Weights of a small mixture-of-experts language model, trained from scratch on English Wikipedia: 73M parameters, 9433 steps.
Below are experts of layer 7 (counted from 0) of a mixture-of-experts language model. Rows are named router (the router's row for the expert), gate (a neuron's input weights, with its number), up (a neuron's input weights, with its number) and show model dimensions 96-191. Each number is 128 + 24 x the weight over its row's rms, rounded and kept within 0 to 255.
Before each expert's rows: "comes after" lists some tokens at least twice as common just before its tokens as in all text. This comes from a sample of Wikipedia text that the model never trained on. Tokens count by the router's weight.

# expert 7
comes after: "2", ")", "4", "3", "5", "6"
router [ 80 116 145 143 161 156 131 148  90 125 144  87 121 109  98 141 123 140 150 147 168 119 146 125 120 169 103 144  97 141  93 143 137  75 107 126 108  91 145 109 139 159 147  79 131 101 185 123 152 121  91 141 125 118 106 163  99 128 116 116  81 108 140 105 102 121 105 126 141 160 109 162  91 105 116  84 167 127 148 100 114 118 140 137 128 103 108 133 122 173  81 175 134 128 148  84]
gate0 [134 149 168 121 123 144 110 151 118 155 141 160 108 143 143 152 127 146 110 107 130 101 129 167 149 165 136 129 118 131 147 128 115 141 100  77 110 162 108 119 123 118 135 136 124 111 157 145  88 106 119 148 132 123 128  90 125 139 156 111  75 146 147 140 143 143 157 109 127  98  71 117 101 153 128 110 149 137 170 153 124 133 129 127 129 104 139 115  72 138 161 110 126 109 140 131]
up0 [ 94 154 105 137 136 124 157 102 105  78  93 122 109 163 148  72 117 114 158 120 118 141 160  94  76 149 129 157 147 113 172 143  82 108 173 145 126 118  98 106 117 124 137 107 145 132 112 101 173  82  98 137 169 155  92 179 124 108 125 159 153 106 104 117 117 149 149 135 121 150 177 117  95 109 116 151 118 116 103  98 124 127 116 100 137 177  75 137 195 129 142 156 138 137 121 146]
gate1 [148 154 133  69 137 133 181  98 147 113  89 130 116 118 126 170 126 140 112  99 149 190  94 118 107  89 141 104 111 138 132 155 141 138 164 159 123 143 103 100 186 136 124 114 160 149 124  98 118  74 167 160 118  86 130 169 122 136 119 201  87 128 151 100 141 126 134 146 178 101 116 133 143 132 139 145 108 127  92 140  76 132 115 124 124 118  76 112 121 122 127 140 114 108 109 118]
up1 [107 111 113 151 143 108 122 131 157 120 117 143 162 118 108 114 121 104 140 124 142 106 148 126 152 140  89 126 125  77 100 100 135 104 124 150  78 131 177 128 124 148 111 114 106  81 112 140 110 162  89 127 123 154 159 127  73 151 151 103 154 134  85 101  97 113  91 125  96 117 128 144 151 140 125  92 163 158 129  92 127  85 148 118 111 168 125 145 153  92 149 111 108 133 140 117]
gate2 [101 112 104 135 140 114 122 119 140 128 109 121 189 146 118 126 127 132 178 109  95 143 135 143 120 131 125 110 115 151 136 139 170 117 123 153  89 131  72 137 118 141 149 127 100 129 115 115 139 114 146  88 173  84 142 163 107 127 141 110 100 161 128 125 129 126 154 105  77 137 121 101  75 140 151 146 141 186 109 112 144 127 133 144 123 144 111 123  97 134 116 118 125 121 140 122]
up2 [157 156 110 132 145 140 132 116  98 156 147 173 169 134 104 118 102 117 137 180 106 141 116 116 114 141 125 101 115 105 143 128 145 102 141 122  96 114 123 139 136  95 158 109 105 108 103 104 155 118 114 159 122  77 122  96 153 124 136 109 129 137 133 137 128 138 130  88 148 146 128  81 100 134 118 109 130 146  98 155 110 158 106 152  75 135 127 168 128 163 110 121 119 127 126 134]
gate3 [169 142 104 154  85 162 143 177  95 103 166  58  93 136 128 137 122 172 126 151 170  92 117 156 119 109 119 139 131 148 158 129 142 143 118 135 123 121 108 132 131 138 113 125 141 150 142 160 127 112  90 122 138 129 123 144 130 123 133 134 131 147 160 104  92 117 101 154 147 138 116 130 108 154 105 149 113 103 136 146 100 127 107 134 123 143  79 141 204  66 147 157 107 110  98 116]
up3 [137 129 106 154 126 127 133 126 127  90 152  94  89 142 179 140  89 161 161 169 150 108  96 137 133  95 110 132 146 140 182 116 128 155  95 140 148 122 114 127 103 154 145  85 148 139 125 165 139 111 111 165 109 101 107 136 121 138 154 136 126 144 133 134  89  93  78 150 149 171 105 166  74 100 121 142 139 136 165 139 106 147 138 128 147 134 114 154 159 108 117 121 115 102 127 109]
gate4 [133 122 100 101 114 161 137 100 155 169 100 157 111 143 114 119 162 131 118 132 120 139 144  91 151 155 158 122 140 111 170 110 114 142 120 123 150 131 125 134 100 158 139 106 146 136 100 144 138 118 129 198 135 107 132 116 125 127 160 115 144 104 114 156 141  95 134 108 161 136 107 120 108 169 114  79 156  68 121 150 132 106 164 134 112 118 112 110 152 137  49 177  95 139 116 164]
up4 [ 99 102 151 120 160 157  82 101 176 120  83 115 113 175 119 108 136 142 166 115 150 115 115 147 101 100 127 146 145 118 158 120 165  55 143 124 179 163 160 125 124 142 114 108 133 126 167  96 133 156 134  95 116 162 144 116 176 142 114 133 105 117 112 151 140 105 151 148 114 114 167 153  90 129 125 113 114  91 139 140 107 152 129 167 128 177 152 153 105 119 104 143 127 132 154 153]
gate5 [115 149 123 132 134 144 125 122 163 146  82 147 136 149 108 115 125 122 135 129 159 140 110 112  90 106 139 122 153 123 164 130 123 140 118 123 151  97 146 129 105 136  89 176 144 100 112 133 118 127 122  99 120 147  87 120 116 115  69 130 131  83 107 153 115 123 128 137 132  51 128  93 139 143 135 127 111 189 154 118 103 146 141 115  84  98 127 106 166 161 107 125 139 116 115 125]
up5 [131 116 150 136 135 123  65 152 116 128 130 122 154 111 127 122  97 151 117 108 154 157 143 175  85 127 148  85 128  73 140  83 109 137 111 169 146 119  82 111 105  90 143 183  95 173 105 121 153 117  97 100 135 125 142 137  75 146 120 131 102 119 122 128 108 116 100 112  95 158 107 118 124 139  73 156 119 110 122 134 112  85 151 121 146 141 155 127 134  85  80 101 134 132 126 112]

# expert 8
comes after: " |", "9", "0", "1", "|", ";"
router [ 83 145 105 130 122 135 141 138 116 160 160  87 145 152 101  82 126 174 157 123 150 105 132 150 131 139  85 135  71 138 128 127 130 111 142 126  98 102 110 110 132 133 115  65 108 124  85 127 142 129 158 173 126 100 101 129 147 120 124 117 114  74 112 143  85 112 143 123  96 169 162 154 100  92 152  68 112 142 137  70 119  75 135 136 194  87  95 150 137 143 115 154 100 150 130  87]
gate0 [128  91 132 116 141  91 158 136 134 130 113 107 138 158 172 110 100 131 156 121 118 106 184 160 147 111 113 180 125 172 117  94 152 162 146 126 156 118  85  93 147 159 146 121 136 136 120 107 132 109 159  65 114 116 144 174 100 103 110 103 120 140 131 115 114 136 100 124 140 134 142 143 141 132 147 128 114 156 143 143  92 120 128 141 111 150 138 123 103 113 143 128 128 107 145 102]
up0 [147 119  85 118 167 146 133 158 103 100 155 140 116 107 108 146 134  96 184  88 109 142 158  85 146 110  79 116 116 131  99 119 145 115 137 139 140 133 127 153 107 143 110 108 133  80 139 175  96 124 129 173 158 149 165 119 130 143 166 127 141 123 146 146 106 104 130 135 125 138 137 153 163  85  96 126 118 139  98 119 118 155 115  93 177  91 123 164 185 120 154 103 134 158 150 117]
gate1 [125 122 125 145 147 136 119  92 121 173 146 134 130 121 105 171 157 116 112 119  75 130 156 157 133 133 139 121 104 132 134 145 133 114 109  99 103 137 156  94 150 157 137 123 142 147 116 122 106 140 148 128 129  82 130 125 124 136  73 166 148 132  75 107 127 146 132  58 208 125  86  99 107 132 106 114 146 126 130 129 126  82 113 118 183 161 112 128 112 103 123 205 140 160 137 113]
up1 [152 131 119 134 157 138 150 131 112 124 155 118 121  99 108 170 149 137 158 100  82 124 134 144 163 120 117 134  83 115 150 128 126 106 113  85 141 105 161  87 122 151 176 108 165 157 117 106 149 128 163 108 160  98 166 123 109 103  91 142 119 119  88 123 139 128 128 106 169 148 112 137 146 117  93 121 113 122 153 141 186 125 143 121 187 165 145 107  91 114 115 166 149 165 141 111]
gate2 [106 135 159 128 118  97 154 105 135 133 134 101 114 110 175 153 143  99 175 150 133  86 178  97 119  90  89 116 116 169 101 121 113 146 127 172  82 150 111 137 125 114 143 149 106 146 132 154 156  97 122 125 138 135 151 164 158 124 125 154 117 130 173 149 129 142 175  77 159 159 108 120 139 137 113 117 136  75 124 149 107  76 157 145  92 134 122 128 114 155  72 145 135 137 120 143]
up2 [ 94 190 134 147  68 114  96 108 131 148 131 126  90 154 181 118 147 137 108 171  71 107 137  85 129  79  97 127 132 187 116 122 139 135 114 160 130 139  83 145  97  72 131 136 164 130 157 114 121 129 145 126 155 150 134 129 172 116 122 137 150 126 147 137 105 132 194  80 110 170 168  98 145 101 127 129 115 102 132 126 129  89 155 118 141 139 128 142 126 110 161 162 135 143 164 167]
gate3 [136 160 124 100 108 104 126  89 120  88 150  98 130 195  97 115  83  99 137 113 154 116  67 120 100 116 125  93 146 122 145 110 119 111 134 106 136 129 153 128 139 125 148  99 141 117 133 140 136 112 146  57 100 134 122 120 109  98  92 132 109 127  97 154 135 111 154 122 161 130 134 110 169 118 135 110 144 140 141  98 111  92 157 115 115 171  85 125 170 128 153 136 119 132 132 120]
up3 [ 93 174 119 107  95 150 130 172 166 166 108 145 125 110  61 149  86 163 111 130 128 157 131 135 113  96 151 109 138  83 141 138 124 126 109  88 146 151 158 151 146 141 187 131 118 147 121  80 179 124 136  88 104 142 145 134  98 154 100 123 150 153 141 111 142 141 125 168  87 125 119 105 122 109 156 139  91 106 140 116 101 130 184 114  99 135 147 118 150 112 127 123 185 145 162 112]
gate4 [111 159 123 119 107 131 150 116 139  92 117  48 160 137 141  99  95 115 138 138  94 115 124 115 122 111 112 141 111 110 123 160  64 176 135 111 158 133 128 100 146 178  95 126 152 145 125 128 127 119 104  93 135 108 128 124  95 105 119 107 104 117 120 160 125 176 124 146 147 134 122 151 138 100 160 154 109 162 119  81 101 126 137 122 145 144 121 139 125  93 116 143 156 171 101 136]
up4 [136 156 146 137 132 124 145 135 145 107 131  46 148 122 140 125 105 105 146 108 112 107 132 125 124  96 105 145 113 128 121 158  84 139 116 138 160 137 131 104 129 135 115 110 113 134 163 129 115 101 166 116 109 139  94 161 108 157 125  96 111 135 117 108 131 169 143 117 160 149 123 146 129 111 141 115 122 181 138 116 126 145 132 135 146 112  82 147 124  82 125 141 176 127 116 103]
gate5 [186 127 149 134 140 119 103 134  92 123 134 121 130 144 168 137  90 137 112 105 121 147 138 135 112 166 138 132 170 144  84 139 133 123 160 125  70 127  85 126 155  85 123 108 128 175 162 121  87 159 130 172 123 144 117 108  94 140  90 148  60 150 124 103 122 174 137 102 119 147 113 123 136 147 139 120 107 119 125 148 108 142 113  61 128 100 137 163 128 157 122  89 103 139 127 119]
up5 [ 94 163 146 161 104 134 135 107 155  86 111 121  98  98  89 104 149 129 157  96 122 141 113 132 151  83 123 131 111 120 163 103 139 125 131 120 134 141 140 102 126 180 170 117 102  80  96 113 111 144 113 104 133  97 129 118 170 138 137 128 169 103  98  99  98 131  53 106 121 150 174 144  99 148  99 106 127 154  91 130 132  83 105 101 160 144 114 134 122 125 111 173 108 160 134 131]

# expert 10
comes after: " ", "1", "2", "3", "0", "5"
router [100  82  98 107 166  89 131 105  85 100 193  76 114 104 139 102 136 123 137 139 139 115 144 144 130 148 111 138  58 128 140 146 170 115 110 118 127  85  99 124 123 145 119  93 112 123 120 133 158 130 108 142 124  84 157 137 107 112 108  99  88 134 116 100 108  95 115 145 114 100 121 152  96 105 134  66 134 140 114 121 128  86 145 108 130  94  97  87 129 131 117 160 167 134 112 120]
gate0 [136 173  90 144 122 104 129 109 131 144 123 108  96 134 131 148  98 102  95 134 140 151 139 126 140 123 158 163 153 135 142 105 147 139  93 106 111 170 117 130 103 129 121 114 107 105 111 192 115 129 136 148 125 128 143 135 147  72  90 115 128 121 112 139 110 133 116 151 136 109 130 138 133 129 140  83 114 124  96  83 118  90 106 123 134 133 117  89  99 143 115  88 111 123  97 113]
up0 [127 107 125 122 134 123 164 137 125 141 109 178 148 129 109  76 111 142 101  91 101 115 101 114 136 121 114 130 142 152 144 137 111 119 122 135 129  96 154 160 108 117 124  94 130 131 144 101 118 129 150  91 162 110 143 152 137 124 141 102 155 110 179  94 154 111 105 120 157 136 101  97 108 102  52 152  70 147  99  87 122 115 161 102 180 105 158 143 152 154 119 140 136 115 153 109]
gate1 [120 113 149 158 127 119  94 119 105 132 113 129 110  76 161 121  99 145 142 130  90 104 168 160 114  97 146 103 121 146  67  92 145 140 120 129 133 145 121 132 160 100  99 109 143 117 111 161 176 173 137 111 113 151 139 141 155 109 122  84 126 121 110 123 146  97  76 143 146 160 143 147 113 145 147 121  65 123 148 131 116 118 111 150 145 148 145 120 113 105 128 144 136 111  90 109]
up1 [129 126  94 112 151 130 143 134 133 118 132 187 110  95 116 155 148 155 134 110  64 120 119 108 106 136 114 121 142 111 151 160 154 121 188 138 110 142 125 118 138 139 108 109 123 115 136 121 122 146 147 147 108 132  94 144 138 145 121  77 157  84 147 109  92 165 138 122 134 113 136  94 111 117 143 115 150 142 140 139  97 135 111  97 127 102 103 140 159 134 149 152 125 145  78 105]
gate2 [159 151 114 135 134 131 148 123 119 173 166 112 132 158 149 110 152 171 149 152 145 109 157 127 149 120 144 162 111 119 169 127  91 165 137 116  96 135 149 144 142 116 117 112  96 151 121 119 131 123 114 104 116  98 159 126 129 103 170 120 122 103  82 168  87 116 116  86 142 100 110 139 156 160 159 119 128 135 156 125 115  72 151 102 122 110 108 150 105 120  94 116 153 103 156 122]
up2 [149 138 135 137 120 132 113 154 134 140 158 113 121 158  88 126 175 152 117 141 134  67 176 146  76 129 165 122 106 117 139 138 126 121 131 124  95 132 148 137 120 136 128 112 170  94 140 172 125 131  73 150 114 120 161 132 131  97 153 108 123  96 107 128 102  93 102 135 164 108 158 127 160 144 159 128 173 134 164 105  97  99 132 166 136 129 148 153 149 127 144 118 136 129 164 162]
gate3 [ 96 100 119 108 188 152 176  97 118 118 135  85 135 138 186 116 109 130 142 116 146  84 102 131 135 120  87 129 136 142 157  71 132  95 140 162 139  94  97 142 125 134 121 124 139  94 135 118 135  97  97 106 153 150 138 114  97 113 122 139 134 119 161 117  77 127  97 103 140 100 176  95 107 117 105 118  96 157 102 138  98 136 103 164 115 113 160  81 120 152 118  92 129  83 139 153]
up3 [109 102 142 122 147 147 160 107 114 186 123 103 112 100 124 146  94 108 143 112 129 127 154 122 149 107 102 100 146 127 110  84  92 117 192  85 114 124 127 142 135 183 121 125 135 105 112 147 148 101 114 137  96 154 109 155 123 128  96 122 123 117 129 124 123 134 109  96 128  98 155 137 119 108 117 109 151 134 108 132 116 145  97 123 130  97 151 119 124 125 124 135 126  83 193 111]
gate4 [128 124 148 129 131  57 114 122  96  88 131 104  98  91 135  57  96  62 121 157 148 157 120 131  88 123 146 132 162 103 135 147 161 159 145 108 122 110 120 179 111 132 155 166 153 117 117 128 103 124  70 144 137 119 115 140 192 143 145 131  67  97 109 139 147 111 145 100 107 128  94 141 100 155 104 120 144 148 189 140  95 131 104 132 135  84 151 145 139 121 115 135 125  81 120 110]
up4 [ 52 142 104 100 145 111 138 113 148 152 143 114 128 158  73 113 160 140 136 152  96 134 103 162  96 154 112  97  88 148 136  85 120 109 151 127 117 145 173  86  81 145  93 142 163 142 136 137 139 127 165 111 107 147 175  92 153 126 112  82 176 115 128 129 125 172 130 171 155 136 111 130 116  60 102 105 153 153  70 155 171 122 143 138 107 137  97 140 151 143 119 140 145 154 124 149]
gate5 [129 125 151 124 120 138 141 138 122 180 122 141 131 112 137 148 110 110 142 136 143 121 135 127 156 101 132  81 126 149 112 146 103 119 126 120 126 108 132 113 156 116 129 124 133 143 168 108 105 134 148 163 154 124 124 128  98 109 110 121 104 124 160 134 145 127 144 120  78 104 115 129 157 117 113 147 121 110 131  86 103 117 175 177 132 148 116 122 129 153 150 144 148 101 159 153]
up5 [102 105 111 145 102 144 118 153 146  77 142 130 123 160 116 113 170 153 109 109 155 146  99 155 112 138 123 144 121  98 171 134 182 105 127 100 159 159 146 147 127 168 126 146 126 110 128 147 156 138 111 111  96 120 157 107 129 127 169 109 145  86  87 143 106 125 110 119 181 140 153 124 129 103 128 140 140 114 139 173 126 172  76  79 154 126 138 123 111  78 101 141 140 155  85 103]

# expert 0
comes after: "\n", "-", " of", " in", "'", " for"
router [124  96  75 107 154 128 150 147  94 118 129  92 145 152 105 103 142 127 144 140 159 132 128 139 120 168 113 123  87 153 147 121 155 121 137 143 152 113 144 117 164 109 149 111 109 105 156 155 168 154  90 174 151 104 145 164  96  83 166 106 109 131 126 123 112  98  85 122 135 151 133 141  78 103  99  97 170 156 142 144 128  83  92 105 133  96  87 143 150 116 125 155 133 155 151 115]
gate0 [134 125 133 140 131 154 146 114 141 126 124 124  91 169 125 169 103 143 142 155  97 156 144 140 129 187 119 162  96 130 142 138 112 116 129 140 111 140 116 120 138 139 109 128 134 110 117 128  88  84 152 172 122 117 106 133 139 111 141 101 119 144  84 131 111 127 147  82 125 150 162 119 168 107 159 157 129 163 152  97 127 123 146 154 139 140 145  97 151  42 131  98 121 146 106 120]
up0 [128 175 141 104 162 100  80 159 108 122 151 160 131 125 124 137 133 134 118 113 153 191 136 114  97 200 131 170  98 141 139 181 155 126 134 110 111 162 148 110  97 128 120 133 148 125 119 144  90 107  92 121 120 152 131 144 144  99  97 107 137 105 154  98 163 113  98 112 177 125 126 162 148 133 143 115 133 170  89 135 127  93  85 138 139 160 138 105 130 136  91 139  76 116 109 143]
gate1 [ 99 132  82 141 137 133 134 183 104 130 129  93 117 127 153 147  66 131 129 131 141 102 111 140 151 151 150 120 129 142 108 148 154 129 123 134 121 122 103 157 150 119 146 102 141 123 131  96 135 108 149 110 144 106  90 114 138 164 134 110 106 153 163 123 120 110  94 117 170 114  78 122 130 150 129 130 149 129 132 123  82  67 108 129  98 158 129 161 130 112 109 144 104 109 151 116]
up1 [124 149 152 125 109 146 124 116 164 127 109  87 160 195 116 140 120 141 102  79 135 143 122 112  95 116 112 125 156 111 137 153 140 152 106 106 137 107 116 170 135 141 109 130 109 138 119 156 136 119 116 183 164 144 121 127 131  92 149 127 129 110 132 154 110 127 152 143 105 124 137 128 156 161 111 138 139 149 130 121 150 123 178 126 140 114  88 133 108 138 124 108 114 154 128  87]
gate2 [103  85 120 127 117 157 114 160  99 148  95 121  99 164 150 110 119 154 166 117 143 105 118  84 153 153 121 147 117 175 127 106 120 130 128 114 186 136 112 133 148  97 136 138 140 104 177  93 152 144 135 120 137 152 116  97 126 123 162 119  78 144  97 122 129 149 156 140 112 168 118 133  99 139 137 131 136 132 133 142 123 125 142 100 119  88 132 108 137 149 114 123 149  75 115 101]
up2 [143 143 137 134 113 131 137 123 111 122 107 123 158 112 143 172 130 121  98 118 148 153 151 189 103 146 142 127 157 104 101 142 138 123 103 136 139 123 143 131 144 203 120 122 151 146 111 141 136 129 124 131 115 161 136 186 135 155  63 127 136 145 126 163 144 139 110 131 122 126 150 129 153 146 127 133  91 101 159 106 132 176 134  99 104 147 132 122 115 161 125 118  97 174 101 127]
gate3 [159 149 134 134 117 118 147 134 122 125 110 119 147 105 133 110 102 102 141  91 139 117 106 147 135 103 153 147 116 135  81 118 123 122 128 136 131 135  91  88 128 163 131 120 127 172 100 122 149 120 115  94 107 139  93 102 151 108 166 117 108 132  96  96 132 133 132  86 111  97 130 117 120 132 109 153 106 122 135  84 138 164 119 153 126 169 135 178 102 121 119 129 147 133 117 100]
up3 [144  88 133  99 120 171 127 143 142  91 147 153  75  88 136 131 144 153 112  73 129  66 187 102 118 134 110 127 133 140  96 154 120 124 143 129 101 161 139  98 129 103 137 118 151 168 142 138 114 118 150 151 151 135 119 170 129 118 140 116 106 129 170 124 160  89 117 114 100 126 108 139 137 155 115 135 112 130 162 197 149 103 132 130 120 145 142 113 146 161 175 129 135 133 147 108]
gate4 [120 189  84 124 133  97 106 148 130 135 143 116 105 121 139 120 108 109 105 121 146  98  90 103 159 100 143 165 110  90 129 103 153  92 111  83 152 124 157 111 134 108 114 141 163 169 134 152 157 122 109  95 127 140 144 127 105 154  69 112 168 133 133 128 139 144 112 122 112 119 136 117  95 109 151 126 127 127 125 123 121 151 119 130 130 166 125 157 180 118 109 107 141 126 176 132]
up4 [125 119 140 145 119 113 128 155 137 174 104 131 170 109 112  97 132 149 102 120 123 113 111 142 152 132  89 150 132 134 190 117 124 167 146 146  84 138  83 178 105 136 108 117 122 154 117 148 154  95 152 162 145 124 112 141 128 139 141 114 114 125 122 130 140 157 147  97 164  82 143  73 139 151 107 139  94 148 159 127  99  89 157  77 135  92 149 127 109 154 125 108 125 145  82 111]
gate5 [105 112  97 106 107 116 118 116 108 151 118 157 120 157 133 121 137 128 161 165 164 163 117  70  83 155  80 133 148 117 142 135 146 148 132 164 155 141 126 146  90 117  87 136 148 155 118 151 150  93 164 125 150 174  94 136  96 175 117 153 118 129 136 154 106 124  75 104 154  98  99 158  94 146 111 127 141 141 158  77 123 162 155 133 127 118  76 116 105 120 100 112 132 124  79 146]
up5 [135 148 135 118 165 133 140  98 167  74  98 110 144 132 139 134  84 142  86  87 123 154 138 136 116 120 138  88 136 140 147 158  96 129 117  90  97 142  94 141 147 108 155 133 110 123 119 134  88 116 131 142 142 111 165 147 141  78 141  64 135 160 106  80 140 137 145 123 126 123 157  79 132 114 111  85 125 147 124 148 145 130 128 130 169  90 137 134 121  59 129  95 121 154 167 124]

# expert 3
comes after: "\n", " |", ".", ")", "==", "|"
router [ 63 108 114 110 188 126 136 142  88 125 159  80 137 119  88  73 146 140  96 152  94 178 125 137  89 145 123 165  62 145 102 133 158 139 146 125 121  92 157 140 160 141 155 111 132 111 116 133 165 114 109 167 108 114 122 142 171 133 138 126  92 131 123 112 105 142 113 136  93 163 115 166  57 137 118 109 131 122 144 101  99 133 123 150 115  90  98 112 140 147 111 141 107 137 108  96]
gate0 [144 164 167 123  77 142 103  93 122 109 107 153 153 128 133  93 170 118 108  99 117 130 118 140 212 152 134  84 118 140 142 157 152 153 122 145  97 122 102 138 150 106 127 160 146 154 110 102 107 125 113  99 103 119 125 123  87 150 100 131 117 145 109 104 172 121 188 127 113 114 134 133 152 149 118 106 139 121 142  87  78 127 154 122 106 128 157 156 107 145 144 136 138 144 137 118]
up0 [126 123 146 134 149  87 109 126  82 103 128 152 139 146 127 122 158 117 119 150  87 120 126 120 102 155 116 153 110 104 163 134 149 173 139 128  86 153 129 145  86 140 178  77  91 134 164 182 169 111 130 160 102 104 138 164 122  83 130 127 149 116 119  72 157 116 169 124 113 142 120 102 139 104 135 123 150 143  91 117  98 108 113 113  82 112 120 126 125  96 116 138  97 116 150 122]
gate1 [111 171 126 101 134 142 157 133 172 130 100 158 121 162 109 169 134 101 150 149 119 163  78 123 126 119 118 125 133 148 138 173 165  95 143 137 103 106 112 125 170 143 110 128 153 172 138 110 161 127 119 154 116 134 125  95 135  75 104 118 196 139 129  96 145 139 144 124 118  92 148 161 153  95  83 121 127 113 100 148 143 143 113  85 107 144  96 161 139 116 127 105 155 141 139  56]
up1 [127 163 129 115 142 144 121 119 134 121 146 145 120 196 133 136 125 146 148 148 131 158  77 119 134 149 118 129 145 134 105 132 127  79  96 138 143 116 128 139 159 158 143 159 135 164 111 126 156 141 124 152 122  93 109 141 147  89 108 139 170 141 114 122 134 139 159 142  99 100 104 138 125 117  92 128 115 137 111  83 131 126 107  96 128 157  86 152 154 164 154 127 115 117 127  88]
gate2 [120 160 127 126 139 157 108  98 115 156 119  94 136 125 183 137 101 116 126  94 121 167  86 110 123 126 146 137 121 154  94 132 185 135 139 116  90 113 147  95 123 113 114 123 141 155 125 117 121 111 138 121 119 151 141 140 178 162 137 139 112 138  88 126 111 147 109 127 117 138 138 101 134 111 136 133 134  94 192  95 135 127 108 133 129 104 112 146 142 155 102 107 126 178 118 121]
up2 [103 140 108 126 129 139 120  84 118 103 153 105 157 144 108 113 133 109 149 141 148 132 116 141 152 128 123 154 116  86 132 150 191 107 134 111 134 113 149 154  87 157 105 145 152 150  93 138 108 139 112 141 141 113 167 107 159 162 159 159  92 107 123 116 133 132 159 129 133 135 114 143 116 119  85 156 138 150 159 103 175 174 127 140  92 111  88 124 133 152 139 127 118 135 115 143]
gate3 [115 143 145 139 141 160 133 167 130 115 128 119 123 180 153 163 126 133 110 157 159 150 115 139 150 102 138 139 164 118 122  95 166 100 135 108 126 155 149 134 142 142 158 106 124 112 111 113 131 140 158 106 147 141  58  94  97 151 145 151  99 134 143 131 156  91 165 135 130 115 149  96 164 137 117 121 112 111 107 105 114  60  79 109 132 142 136 105 151 123 151 142 143 115 100 107]
up3 [149 103  90  96 128 134  86 117 133 108 129  83 166  86 111 127 118 176  97 154 150 140 146  82 125 130 164 160 129 118 125 153 143 129 118 150 125 146  91 109 151 109 106 146 154 133 163 153 145 106 106 173 111 145 161 149 168 100 127 130 161 137 113 125 106 150 103 115 133 115  99 138  96  93 144 149 142 119 132 121 167 154 144 134 157  73 148 109  77 180 130 113 122 134 152 132]
gate4 [112 136 162 133 186 151 119 149 104 143 131 153 141 136 124 114 153 150 136 144 155 183 163 130 134 125 148  91  94 123 135 137 115 125 108 147 135 117 121 110 106 115 155 124 121  90 130 125 132 148 100 128 117 118 106 110 127 122 163 111 139 123 147 136 163  87 174 160 152 121 128 102 126 122  78 117 133 130 132 129 149 104 152 128  84 162 150 121 170 175 145 142  84 118 102 138]
up4 [149 142 137 153 119 114 122 137 111 192  82 151 160 125 144 125  70 138 123 125 150 125 122 132 106 141 114 167 138 154  96 114 140 128 125 163 106 151 150 132 126 110 130 136 148 175 132 118 128 132 156 118 159 135 144 123 110 155 151  99 100 135 108 135  77 142 135 159 137 138 142 142 158 132 147 156 147 136  89  90 141  99 122 138 146 101 143  93 109 121 136 134 143 128 105 159]
gate5 [133 145 120  86 106 181 135 136 113 151 141 125 144 112 128 138 132 130 100 167 155 110 102 115 177  93  72 124  75 106  97 155 142 136 104 141 113  63 103 116 116  93 131 133 141 121 139 104 137 138 128 104 128  96 129 139 115 131 120  98 136 169 141 160  87 134 103 150  93 162 144 129 129 108 101 145  95 147 115 134 149 132 138  87 156 104 174  72 146 107 155 125 110 131  71 159]
up5 [ 92  99 131  97 151 143 143 166 136 144 106  94 155 138 116 141 135 102  91 149 123 175 116 125 124 136 102 179 119 128 102 101 105 125 133 141 121  66 131 103 123  95  95 104 167 144 120 105 138 133 152 103  96 164 103  96 135 142 110 162  93 165 141 123 142 112 111 130 116 121 139 111 135 106 112 138 118 169 137 172 151 143 144  87 144 112 127 105 120 161 152 112 142 118 136  97]